From a checkpoint of a small mixture-of-experts model trained on Wikipedia.
Size: width 192, vocabulary 8720.
Below are experts of layer 3 (counted from 0) of a mixture-of-experts language model. Rows are named gate (a neuron's input weights, with its number), up (a neuron's input weights, with its number) and show model dimensions 0-191. Each number is 500 + 40 x the weight over its row's rms, rounded and kept within 0 to 999. Numbers have three digits each.
Before each expert's rows: "gets" lists some tokens that make up at least twice as much of what it gets as of all text. This comes from a sample of Wikipedia text that the model never trained on. Tokens count by the router's weight.

# expert 226
gets: "- ", ": ", "=", "N ", "| ", "==="
gate2:464526472582520469479549538467506437519477486477558430507457538506477504412497408538466439537489479471438473504547503475490493481441500489463446463562627507491599507508482544451509444490499501569514501494421469493458509523493482529504520547463466505438504501438524420534559474481516504502501498476517524442520485509506513592532522456450517485530509489432502526497450548524558534467497530589506482575540452501492437553464473464556472560548477483496530511458439491487546442439462499423505552531446550505521479551555573496477563489522464514431558516529516525434493568554504517510
up2:540457447558449467489531506496434507493454462531476513536515512493509451574518543446493436478549587466505454530414513490515550546479528524442542484587551461526559474517473444479451453549587559442517445591456447501459501518533549504476471485529440484547519540508419489438523431524525463456527462559559512465509445454474532481516497460573492523529490477478518501507473604527560468473487505533527460470548482519469533484465458447493526508493490482531430521466451459483519448591549496496527552504536531422477500541515462501440529549466493548514592475513536474477527467483533500427
gate3:474513457449454517496486455519525438526451448470554567440499541500484522479442487506484465564511508519534516510500464476465522455528455440535471515485491434533444463484465460469554508568434579509456476475436499494517543535523536503566515525510584419577501470415538514527533559559489458531507454513490471463520482502459491524407473474471551542516469547484466509517479516525534515479549551544509517503522451538499495527556570492552579461447561514471541514476586491472480546462481470516474473499384541506474508555503586497568446487456491533537569525482566521546495527399431526497
up3:498476465474488469506447452436532517506460428578469490493492507453442545528452516473530526488545529514547473489521474517559547469526417480562457558482492446477519478589530473598541518450402485479471468530474500540487481478529523505468521455564559511570479464491504536495482540555477523466468475471450472505456490519383550535507517555497508448472482566515514520593521558513486499493550553538463470527490528501502518573545499513450589448488548502441559488479519503480489561490495516512512502489432562518431424511477584546523457398539443530475552484522534486527496469436461551472
gate4:500525468509450461561445545538479495541491559583499448472554481487527478524486549542534485501471432443557523504469481482528458491450488522561558467436471501480471491482523507463535513533556593533483484540483438504470455470458636447490532548457505522506466502455463528502530501532479490561520501472523448500543483471534439447501468524469518466492525494571557416525435487462603507451576529557519577489445495506477457522506490484465590507458474542457509464448567508536540511461529457449567521570457431534492461398487538512533548523492483483549529451508495501504521496453431528471
up4:503474475535526553504525493503510473496470490462471442487410536478457487559452537471454506539506509535521516540493484531497577537480493478472393454393495494459491450426530508451466515542391470566477475466457499542535500511496480546466493520541477506496579456508460516527492490479486500516511511495514567530524547587494553469492525392509561478565503483476512510532553575514512549545535482452538531482553462500491551528492458583580436438545490446521525514475616475496454476426446553515493467481479501491454424528514453503457481518486518586493516463460427553528551486453523504529
gate5:498468474548479508589526503524487502579407426453560465455566512474505482533499512534550422590476425511468480477529548498507543554438548467442520511518513485453533514522552477506506375476505496439528520525519488484464517454505428486494498453583479527486431455554571443579482412505478465509492509505483554475577531495464472534532466505447521482547538572514530505523527492502499531545403556491519508570468525507459489525490526531490531518549494404533478463569489550512548498511431486487524449503444496465520486458540420462454498511457461502535486466480512510501429500503461458543
up5:432575510505550493550465524474500478471502519547515506494489501443533501585568507465525513460543466461417518484490438461542500558463522422435506469577444528456459492476474538423462482531504556479490534578505538436536469561546496543504444507459535535556501522493506530409459505526455517554525476441496528528473471438496522524456490411586559485483539475524508523552486459498485509459488455526545473484509509499479450551504524488488549530504480536550449542467538490486438505587537548440491564610447499449508451521475514450503553502510542400468497497527522556522503520458560479427
gate6:534487485427535451563455518479520427468604533500490560464492504539494508453442554504527586446478554468489433536508468491464511474517467534508527508616502518540546474522493543429476471554544417544500480542468497457587550467450567534575465502534435519428536472421532462511555452493508549504443517511490529470515521539503570519510573549493478506440510517490514519463525481481446545525431514546435497474522562471500489569475519453500483475534530596483478507428488542474510529480514537528418535544485469554446450532530499471489480496531509467411508443459502531511493502466516518455
up6:515462491431433539469501481463540576526492464477456535472470548499456440524552605489475426472495492485532422487511503536463579539458598534491482446421517460534502449589472495474522421477392496520519414529424487542454460483488518464515415499505524485523494457524422444524552479473503449461559535538488516508497475485507469535509530510519493470488546500509559503478542497479519496410570550530467563507438527515517519480508507524499518607433463530452471500524485452436518542485518508530539534487489565480525494468513522517493529534492481513536504524507508616488452559431488469522
gate7:508570473503519494433439508490492510528565492536457483426490543482475456495435484491477457496508468468549517520531481538486525463460479505574468487355472457501506489482533562488540451515502442497468583481429499538534511486424480461574441484485587542461516449439558461457500545500466515560501562444525483533481481543462531515545542463470552443475599530525504475482517491454529589499529572522515424486473549530487508509511518535568520561513515571493500471369566479509539544456497462518513482503509434519571478527536535541486532525503484484481481531465451511548452484531450513464
up7:478576469525434525492462494506510524477466495559450516485506477482524458444462463555461484503543489532511519473519462535414520464487465507504533509418418489525542450486536504532496477574578495521533600485480558510445522518404446484486530498427480572457483542501499534507463447485548495499528550456481531565490534486537504494557494459518448441516462499517540478494535502513446510560476454529466457546525540495543512456492464543598499460515531498512454458512507452556581530494515535463516422539556490521479420493510417493548565561489502507367491482500469517613484458464450489475
gate8:461490484489510513414486468503497499543448423484536496434504406465548486507512521477485547564563490556527560583448538452465492498531453433498492429463511463511489478447468471458484555522499547510490419468541530519480499463516487500500492498489595505520531467528486495482501493556497498483524572537470485611519440537545401453439488472509544522505566474500519511508412505499505528476537543548542516482499447436456476542553481539547512520451505525484457529513525417447456439537573579473490486475425496541530538492494418561421470474488476488473491480534576484556551554506493447536
up8:491527520509419480460476551460467489498475479524496477544466500510524465445437473517552472473493463510488401426555425485465506481525511509463515529576493460493479494562482547476484417453540459465543490514510487496502525518515454463518453487501360516464466491497591523468486510451513529517515505527545556431473596523560531560465445547623536456468473530551470505502494539513497436520486447465551469583473576540525527546467501509488501439538472456509566494452436473542531547533475468519506540509548561486554507574511493521541465515531511549526502457484510471501427417444532507482
gate9:466496437543500488509522510476518575472510495493492470488471447516468448432490530509558549565469539453492476533551483453457568460483495506509468481467521452525461462517529477412518567558473598476458476574470451501508495512523486417544430490479494470531508527470485527455446478413424584441451540524491526543490467528520556522475461505487538472495498467505442569512556509513523535451486501518578523572430466539459494531473486507513514441453506475481543590528504552508506388503495489564560445518461610497487518463590504522493520535468551467514572454543508481540493495562500540497
up9:499512493470485518492524532494487578522502568525540490477460465475561528516548484486505499552521518556479535549513510472518525440468467544547550511465533454479550500522533499453504466503583502454481487513533552519525500465483440545471445514525566484468462552524588470464441573524558458548450492456550513628481489506491473470462457510480540489543437498511499484480456497497498479503490549406505496519462526488444494477543455551412512412460503445506452549524487472478474541560463446588515535463417561548546408520463433468390479490511500523515487465523491535517418512426540492563
gate10:476566505534499484516541520489505456485545502474528529470496469453505461460572482514501513526505529562491497521520420445455510487507481558608428475501472480503429532520480487451448489505536522460449531446502488523609509525490576501513451480435470491466509493481492558442450471436532509560443503548515437531565473456448459458548491546519490522479493432513484534547446504503455533574505497452479429450485464508441564559502573566452578498496407474436531551450529547539473532470498564533477548509482560510528454523451518511495498539509554453559495489536487619448500529491469538474
up10:485525541517445481475541489463489453541542510548498506550530500459491490458512504502519508434497523560487457526550409385405585465489503578508464459449459490546411512490482486464491475461570499496492505460437516577549471460497571514472492403497534545430543451512477541457502522461528549499532474457556536498473542462442499507514496471563473587512503453506499541514485502511480547546488492437454470491501500471484537537492534512534582591463448443485560514426510542582550524510444539502445454529511483487450462520490500527523460547481586454495534549542500561471534506510431486513
gate11:495480483528530454480557502537583496508506481527493483582502428527535469543556481504449472442488431529523528462489534520472480473480478469552525502465545478512550527483527537498483474471462451580460456506534467539502455479454555583496543497552411439495515494464496499476479572463503525558558500455504496477479521579582551544472461532511463503481512525492529499473519503449518491493497494475562457532490497462498563611446518481482449513438467494542499479544451539501448461425383501446473576537425537488471507415565489552572403465466504521424516451496478486499492537554552483543
up11:512520484489512464505481466517394502474523525491531504426462459547505519547465516466517521501564481520483458539518503529547569550441538542453449481547500504522463487512489467552504545524528505436510548488521534519487508462520563485494507516448528589503528519467450569551513469428562496458492484576472455560499505503437456451488462545509509525496536494518538499466413574488457473481496555555479463468498538545486435471550494522475581525439496510514503447405511537411489504571662536486587540461512534458452492477451482421475507551549543524561519507529546473502551512498499455495
gate12:525544443582447481438455484552538487507484434562511466479589490469454510529488501497516407510464472520513478571504539499460578502489503480521517475450512503531498586476522531448462506505486499504441468449525513521565473514482503456515526440469465483529454546479531526482447499482537532490499473524496519454545531509387471523479468464489474514448469474405521453455517441491547502505523457531526442539547521521499480470441543547594476487547481544573511445553516467497517544596442489537558480472427535500537493481558475562510520594508540562523495537543476426569434518579461540503
up12:580481555533513446471554514540498448468506477522562544450527515472531468433543460490466508455466485486515488489499469403511462513536536469481493479520450520508589487416499511429479437486492489487502516441515485516480485512480458489474542420480515514460492582433453541525537481483551503501471408479481516531464477447510502459453549470541520547519559462528449453485487530545502460503501610564492522497448479481525464525521566489512550493443482572540539536439526575411531489458526492404527470520447509531492445566586594501497493490484519460520516527488456465549583440540546457489

# expert 235
gets: "– ", "- ", "— ", ": ", "–", "| "
gate2:458488456547495534497502549482446459470494555545495438464460405546563470507460523524526540579506463500558563496498579526544500532451457483516483461475511437476562549471464479451413513491466571475543534468499540478533448479442457464522535545504593444526418534458471544485554489495420517486491510514532496513547500557504502554493444486455500519509495487521466574466495468442577528490472505463544465510541493532471426495460540573543508478534545504560438461541491496576506514484566542509491497465503517479547486414515468446478551546544446462456551501548430575531460567491520521486
up2:483424535420485560518476516444503585518592485418507442537547447526478551485491554463475512448532523441420454473533469445489521525431550522532538553523454508523561547446471473444488518539496462537518530516473507525545453508486460545478472509515468516480548454441511501524515561468548523504504507566494537566517473535531514499446508392458464476463485562500558500510477503504460524515447409572482455458451487493542560515546506527447463519475508587497538550468426461478484483463514519552450408502501536478469469523516507478437560489511536550461508526389485478481477429512484494510
gate3:471496453426528530545569506533494530525483458473541531484440452535424442481522505452551536478501561498458420464547512465459496461537523490517532523548483525475579560496509493493506468484467512523581465498512596486547418470455499547454461478448440453484549444455511495542450539434508497463468483543449409490540494538485521514506462448483542525481521576486557523514421535481449525421400507520503479543491453492551489593522487501534490469488536610539550494481564496530527487475476571427491471493545466532530506564541450463514501483541518488583490480459535470542462494539479462512
up3:473455592511508545478456557515528451442469472449425549512533549493475480465530500578482495515473458538482579481512448560501528516551478456491489520492510496453502473540485505448519489498528504540375534536479418573434470472527483465487521540503435526446420520455531531541508477520435528460513528439464471541523481552528458493492501511522431586557508484521492516524538541547460477543532462499458495492437508525489450433475557470481564484469420502411496542541407538473402480504519499497508549447409473470528399502462508533566483505450491479498488453559520493479521499510494464495
gate4:533552464512425488491458499496478542522528435561541469486478444520514538495481453506508505571559503549575518495499471461507394521433474558602463512495502518491501627513562495438449502519473526542554493486511553502448438526502462510518464468480558468471366506479516478534475562509421536508498503505497470447523501534536558481528532556479511481601475515524459447475468534489529445493503442466505505513499552530436490468464557482459472569478462513503437549557500462498535498493492497542557507470453533509487423443490542507448621527504493487465545502553487504538516512536481554447
up4:509508477552523536500519520549521417554533488472531542477499467485494526579455579495512423486482520565511502603474506572537568404484473495536497463516520455473469494460483546472577474544511473489479571463515511500545517487419491511487475534524510507508523516547490455578468493484447464544498617489442475539478560570546429479503508530508481487519409490383503497474499454573467505499514547466471453520424519495534475452476468521558475519506487494437433557434480469469475486467524503459536502544492468565548510503520573492496506577550448522401515501516529488496547440481536474518
gate5:485419532488494456460523489536501507570507436449548451531498528486490454521485525486465501466524581564533433580530520513469597530526515475564511454457563535467538493550486486529512450554534533495500501473469479422527534461529517479542462499523484541538489548485545388485483521573558517453430481489537509464481513491460493504454541527448562488435474469421550494546504514512422564522500504526512539457496492494519473487547443533549533569548466478491560468465468392452503488431438495446531542461497580462431504484542469475548481462507454519579478508501508555595475487481525491519
up5:562510471520440542520509502502495505452470486538433604526493484503515538457468501537530522561541512422506498406520490502498447457529508566451500499570517497534480454408507509525507560503513419495419493543548542583482478516429496500436500426528561425442477454527547609544522516472490519568514490488476468520512469531482470522494471460565454468524519531559519476485505481532534482476511480443482502590514507453496531520492526441454490486496512494461450552566501535593493518451543463494455506516481412515501527559465487530434485495470542527465529512526482445405471520548418477564
gate6:502515547512525557499522468531489494514392463497512535441516522511516495545431512590500546430492526508490459478529523550478504508486554519483515540559483493456487539506424443459495510593532497479536539521607639477487543552562577480479495501531501487454437458487486538524508503500440474485461442523528490491539473481495509573506462458512486499494534427497496549505457429486441570452511437457455435501437473547460541547522517454577465484536590469490531522492469475519489486487414520521466450483554454462474534530448495461531546470577486560450530488520552531521534524480549515441
up6:459548455555492449469529518473461499451595588532551511537506517455520487521442485459515409506508491457481458491499504387535469446496485484533509454507512587491510439557534444567561509477535539420440472512493432478528473532500445517526495491555470494481534469467468500446529535529508553520547484556510457561482517505490467495382532592545475555500451543520525455542495504502480486485508563440486558580561554402493450538518490514466536514473473529574445492437542517502477524531494470478498512491433574588450466490516485527464507496498474477488519485472432438519525513475507512537
gate7:478539542492532529465463486470462547533534522544502566447575482479478496485459478538495440447566533471476438486479518468544524525468534536490539515532499538564555526434483459503512492505610516478513514428491541490539550571416472513452469482484533438551510469583482557533482556446472565578456417516479457425564524515476452528526500448509480531467448482511513401446543527458490551480483499420489518501462466532556551522467542537528485495486519501478513544501493496520485540377578595485459449521498489533481471527518468486528535534490572524457456482488497494441503444562497547510
up7:494513575563518497548470510479483520508507545525500576456508514493512442411477547440462423491503550542441509521458465496540506495487450509426552475510563510503541586492477557445484527518601520480434555434459445505478561507476462511514523503477488470515554517520453473543483579488530541438467532488479460443562445516546455573440460502485500485460470419465444385538512487470520499443457536507549551494477470479551445515477525548569530504520613489554532533444543544472500462444449516485526478514495501469481512467497568508479572555506516483509507441531503538534509430516511536503
gate8:554499474542490470501453503490432490612476461484553464541437504415495487434491480524519504511526458528513478474488574503445479463475508484565540544450525503509556535477486465584544492561462550444478494533509537481498489433498478486501483504573565419520527471469488474550565483427436548560552485478503473484467447479477516483479513442470572479404461478507525474556526463577441519523469553591506431490496456485517487527517497443529526493542536507512486548520532541528612465491438507412540460516548502457464489412470469447495534519551489501504463519502555460522498492591484496460
up8:543557556520463505565526570498469451538480509503512486554482511425523521542421522492534517538535472502513509540535521458515533481424506496601509530484515500479478419514578542575480501484555555494528457569486504520493481527523525421427472502476464517500446451491432537464518535513472467503463475498510500469542561505573445426524543458503557531459492380575491502494575498533468513464496570503482476521482497448440481460477512508505528480502493500470542562441579497479468545433505568468523486538448547471443509518490465457462527509461484568438529490473533432509544551421559470421
gate9:575460514439531483542453414526529513542488455459490509444502525465428490500493506491458516524522444462516522525514463508477500493479497473527502549537466534532510503483473458506395461546493493472531490509457486489464542547448584491525545556464425505519554556473538502467519533493515531437475402504537550415534490492451496534521512516415510525506498552555448504520462434535387466456566540507496503462583480466504517478487401440533473558491543581514564488447495440486512503456519589445512481509572416530536541484531489492468449445441491555576500496498526518493559489494511473465
up9:467555415503558468476583512516515462437532502537475525479437491450502503534482479501507442444499550490471478440506468486509470503528534525428565538487565530571514483488467488496486530504479486498529456472493524582505466506487434605516520481471546522542444495545472467554431516545491511534402502521501497501447528486470503544552498481515483499471492466544565533492494523521498477517573478399464494510505529466512505570502583441533509491476582558556533531563426599475521473437481540465509546486581463470539531553551410377474454485468491535510494513508522517479543435474471463494
gate10:512498468568506498476506499484535464488534437475479508532465515427547466487514486560514452491479463569501493552397477490506453460478502585562491483510519507498468488520578542522471536495517480500536532536479530454519585523517483452482578473442477470534491516538424483520441554573480413557503523549459489495486531493478487509433572539461484472450431466451500461520502502468543495509534535428492557517519531505485480497500422508539503581455485479484426535528508549464513433459416524615514495519458544581474481487502548484524511554518506455535421493530454515533550505423475504624
up10:543504506561510438511481518518476525513496460507530553566585525414481516538496468508396531507493554536502488531478506544467475459542508525489471476480531507483498484487514512438451542401444540480532510509479532486498594491504482488491519492442377480462510480465489500420394510547479558514556535515413497429489535515435533501486525497544432507477497489408514491538437556481507548479497437522435572473502562532442526475486468482532489558445492476473499484519454546447479457489448482508550474482526490563501494518524552539589480552423532513552523492572438474476473553491474528434
gate11:439559557497483484523488466555520442518471534506422586486485490460491527471504539523510460561527527449445547447494500495511492459436503425441408510567510550483560540473559493496521518459446448511491512450523519489453468541549508476490411457581495500514543467487476564484511392442477473575488476438493448437533514603438479520543477419564513493474479570505514507505527481509520498456443483544508446484484469566530512467480576516553483484514575508454581512484436550486401446500494509516498492454495505486510483499533528486512565534480509474472504541428517469480523495532556556492
up11:505547487469514466474524452533532453535515531483445594512411518478513578450496454492472470463580503538516496505514482522524551453498510470445484486523588523529520517474521511492447557522423542520454547419505552432554458491516467518510494498545506468461581539471456575423447491501524507533476516448559519491567565524414463475508483458459579435493488511494508528560488542494511569433482512484490536462451454486545453475489553498534480422465539481524453535456427589509486442488408437489489475493452496474506528478472511528570550538496522517496458454440482496518503502473458579558
gate12:518498516529471482490558471513502548531584532466531506492531484462457559504457436489498479598583505481456403496551499498561515517478543451504483475486587519541551473505487524458468551540546526502506492482474487524451624554441488511535511449508441489522534509518516492492463518496483466451470451479519516445474511478555465513555533506470506429469495517526510539581504421592512551482462569461488507558492541456544446450519399531466520454447475582502579476460498539528524472448541454482523445517505550517427478464518408411510511548474485472523518459478520465518477581486482464489
up12:407584538485526509530503507489467479458600493523466531537583516472505512544431445448476467502458505420496528474446460396515487529495477488537553557432561488510517464446444519478555519524521609520535492535494452534529446463515485500497430486510493495505531541476469507448437434490461441470526547487553510445506563530530464471458494449494500484505458532494509472512577499566537519511437514489428542537506468508506511471561491577475485472474472571482526480511551526435503550526503535554550455573447569499523541499542511488523550534504522458449407483417506509528456560507466508465

# expert 194
gets: "- ", "===", "=== ", "• ", "\n\n", "Animalia"
gate0:516476423519528481466506499527452546466518505500549531529563505552433488483489510480506449514497487496510555528477495482555482510484493486500596529496543538546585531458469534490515494491599487437465412537470444544516528502530422462496510432576545523499519506490591546491453465563552506533505449472520472513484539465497505522509542518453627526493569544431502414420488468458508515553458474477438528497468501470470491497568487460473567429534540519547470499428504540543467483506467557502555427534555545522440491475489475521519543538515525492384487504436551465490507486520501552470
up0:502375462444522470565622473422467569504515516571519532527430500494532478526481586509482564499473512456563551433502479506542523445547510493480492487558567540509493490451537480465463536502520527456526553606483538526500540561452513440475570521503490492536449549514452454537487523496525506426456504546483541535470503453555560456481468428471527505491488494508442472523565459522462479519541490511515460485504454416509499494479511481461487483486399485505532469545508489541478422522512482491536466531498541509457536439495541429480495551488521505520498423580579483426466508489507497485
gate1:494492515466578475544501556506539460501492480407519504447510464465566503515468456537501489491473492522464528555488556452494592486521531489466499428517569420565537560493432560443491460528596520410500469523506510499433580465471486532434475561549451484556517484486535532626462463493473466559436510445530474458507497545485514506478468532554510523501489523481513497425538501483478503460467488530574479528508521502510537537481499530504447475474446458520536486490514476448479552482540488475511565463496481425451532507462488458430523527536502583605455481574487516532546474524513497573
up1:550466548523545558527450515451530448464511496444464445561534587491515522392459437454506435573504473535473501438518553541506496467510474505484481506425563476512544475548538473508503517426477467457496419526551482572457543520494522517534542452542443471509530474554513532553456488487512516536473467486520501455532474587533547523483515553535491590465398515497522469542468524531545557453458483471430544540488593467471485482541555553559493541520469468511495501462538549518431526465469501530525541482478504497473497507493509443524452472540542528420536509418478434506466448507436495514
gate2:432537537486548490563495519482508490518407523445571477457573445450528460480531486490437543548499499486485507583567465450464542471539556447444465461516607461509508425433486502406536575579522503532509517522548513470479558537476515504564527452551491491522512542422581502472473484592448582502504493459475546476507567497509528459456477444523551496515470541495473517547518487507432536457519497523455400544476513495426483499515433530516508509462455552531474471444464517494489437476474495471536498451455487515489476516500529545524558539522529549511525473531504499548536489509436481449
up2:540496519507572513470504462439493499470460474402521454452528549525498478508500480561475573569502437511484496517506481578509600486464608436511464431573558538546511486514533530481442501542433476505507511492471528438488528457455490513530521509470493518501479573530549482544463460543435471457529470507532609437543572584536490506461470456439555471426510533508484515495507516527485461512458521456541442461477525494537471466474481531500519478463508519555529512529443439574441462478486540486520508412521551409478538501488392447491523490511549568507549516508492504514513489480510459512
gate3:519500578434538470521523573487504448521499524482485520542429567550515524543510483454502432468497468553510577443507470591498509524519476439509519543566564509419456547514513442462486487464567513481484546545533525493521538514507521496477499501491365481467487548504562520512542528426491465474472554550466490490521458501533553488514450537519533478517471514494537573411492508483435490499449421438518473476422514540492513512556471518539490560503453476547482518467579486490528439482457558504509497446512484489507549492513548547548437533448553515508492420514529489420511511532524439391
up3:520461486514478547540512429542507528541451473562545450533542447509484524467547530513508569486493470401481444499471513464459533526526516508521457493468477493458416512482482517466480492581403486494506473510543580368485488452458529468589429472473542466503491467475451526555534476489456549520496451503493453582414492462512522473421528472518422567486474436489529522485529548444534486516576541543485497465535495563527535574465631522539504560479509528498506459531498543533472476500521454448532511519517455519507477471529488561533539499499550529511506486487427496475464524451488529453
gate4:489529486474443488505490504543425513492541472565522463516518461487486414513492472500531429491545532449473568470525512476481503503514473556454469533549480499538538518447524434474495447464496499531553526601477388534501426472537458530484615493484487514514529514526479439461487472475561501498506570579559431498421556565503513444498472524445495533488560486466488480474528476513545507494434462516579469471477451445471533487479483585574502517465520512512489464542459561606494523469542501461516488479576484501499486512529477528459421504495497552482546452569448460567509514512424552525
up4:486449547497590497495556452513493433505477501488541504474525548506494578548416532518394453465458515549572561517446520487513503496546509440530522475435485503532536515537485567579456501543522577452533520559526552521501477495557523491512425489580528485464489476501464507586561537536481503517471518476541514485535424487482462515572517500513484487475470452483468522511397569477454440569520481573402483487520488499525538481511467490537467464519484485463461545457478461374514468531430543476460521550502500451479496475495436535543508508424474508471508476518505564524499464463533528467
gate5:415542535498458466467464481568481431502525466534450539503507482499468485542539449460446437556543469503499616504517512522511566466523456490442448436560488516450526527403475575464544393514545521494515470517485554503475526561527488492481502513531542503470455466544438468561541514526545510531478502523540501480488448491524518516488540453440494507443440551427546553534524440490514522440463467475538444480492485467468494454498479519550453493520534428510447521510516459433498511489525648464518561482567509493460560492547440447545485484472462522471526495537500514554497511554455544472
up5:438556459483518500467568493440500512464529550441465412540478493508519459535437464538514462515563497491538525522523471508458451503543462495473490541479523553539499438550574506528485532500497477498483442454567463530535541510485482488452466545479544518475516525444510483490461602474538509439468452552517466491504472524597483489447483472539547420528446503488548435419516414421522435472498471474465488571514489455522547482501647472501512478553540548570566458494527506551582503523472474473496540508474539533535471463528524469496481492465555515526514538512541517418539507523437459457
gate6:509457465493421475514556479529442478522482464472414511446540514443476512496542497460477526569515493523511480563507514567498514476481540443554541462549478502570546525521518453471523458591460554475508463563512484513541521504535472477538460454523525410461463435520553434480562585486453528486577462559521477464491482524492515544511506408519490526449516534497459483582518522469414453416521488549476408516576473474488549502450417444524517502497483490500537488525502535479481507511441531552493455533529499470525496478579601498442430498480484434514509471549446481521487559477534527510
up6:523541456514489498471514489490472488454474578559573438515528548477472481509523470531562446522513490453463503426452496607529470542558494500484465474478561512488531522530567489545514529548501550489478496469563489499438515588566561480420531484455489462528533504546468465484415517465551494458522434554519484469488533416548500467496521470467459453495564458461501477511506502504494494515512479485515449522542512509455583498496476456540530536468478513479447461553497532536488486589432566459431488412573572515422478547455470538454467555438518513510543506443513439530528458559488442456
gate7:486543480476513502473470553546493505480448481495523468510477576522510612557452502505459474470570472501524519513468441450469516481555594460515506492595517503476541478508449509514445526575496478487448483530526520449487492476537559462460503515478497521416523484472569468477562566492538581460468578488521499498451532478472439519536477433507622500509442527501495497507456462403485480468461518490441486506557460515477561450480561485495424566521405406526472568474515441510532465530511500480469518492462511536501489524423492608506455483520441526533478504532522556515522543495484508492
up7:467498501460529532472468477486521535501512489439571451474420434492508468514605489561513571534477540498514509475496587501563530456506476438502475575444499513468533534475524499518525479532492472502568496451488495451467540492511527515523453503478490502544478530491579550502419530426443545532429571449520544483542519487486452521461574482469583510484547494524509536394516490538410427537504460533525514475450513549433500486479559452548465443468516507490499481491498511409521560509479543466430468427596528495503535503479516481473535454474475495556421463532491495491535523592493492537
gate8:479444613517519487509397524527519433515480424490429553421556505490531551446398522528513471546481496498518581527534498456510462546480515531530523487432448408537506452481534501444520425519564533523548483499522518476518610513502492513491504479539416488496487511526542545527495491526506437534446458481456567427471516523496566504487475508528538510520555508530491490540438520566426511502526482529415474520522514527438492608545476549489491479407531511521525488436433493507497500502498472523477490461471530487488451550483509568475496528520495496571502495532560530451536488554488528548
up8:462512532512503527522508486538440535569529505476490508512507439484523475539511557531497579414527489498498531505485483501501446499484536525496491473452493547486547524477543445438416491512456542472514480502377501412506556493487494590475487554497511521477561498496462538495478568491507513605547448468538481524513405576477415459594523456538522542480435521492567434425467420503420430532533537510551537484482491459493525481506510513536517503492552585480509498527481472474483492509512531493547515537509453576510540426494509522502528449568580481492471490533483542519548562567542519499
gate9:513505431538474505568470475500580518438511510465543485565525488556548438440483517537500537505474443498526420501505481548524464513393503552497517481500497470446496465397486524466446463545472500436540451486532525504522550474478545489502495554527434553479574440444521516447459425519504410468523464441528524584560515519531520552490563566538517453415515517520498451445502478516485548533473456457521495498485509527566521534510574440491483491497487587517476475499519531460456550471450509506476519550530521446520511589494583547497497497552520470490451498468492488470463581490530422497
up9:518463456481511515484427432503558441447519504528497540542485458591495484534491462510490492507497472526454454514450496554541462465476438480507549521392502487496533502497483478470508516537520482452512506462515439515467511484533493521470553555542501592497446589454485536416474535526520442465463460522502484539519459476483475525545468558606541535496511553516544537507524534476473515547437546502530527423516506428431507551524564478540525471538531586498463493437507519479500528455460479416426453407447476447448504509483544435606515515563574538482527473468519511527506498455529495542
gate10:392488455450502517504530443467502547557436439464525559447438543571482460470449476472503546491513523576513496512512537518462520480482435440563495482478532569494466538464510471518567414440470528462502435469568448419473459511633543570526471514497498525487518577544534493584498582479476505490455488548520499472568508535580499526493524523545541453449471519517534472459520450582450541517489506517465512466525467514548508509487507472538501467488482495410524446497461460468498536491477440508475575463502523525559519518498514457475481466420473433539510505508474526539503520541500510545
up10:474509545480534471558548483552486509467553566494468463500437487503509492463485518500584514514529535425439504440552518541466480494476505554457508514500562513532494468460517489537506546396539513518529493524529526509478471435462470492491497516483446525472523496469528495517501474421421518498518455566517510532492516562597527420457534472517522433481482461555525511490543587517491538530438473599538476449449474568479444534463489532514496382469499519534530526567409555439559509525528434541514488505413491551477462543493468507425554563541463508512480506532534478489447440568487471498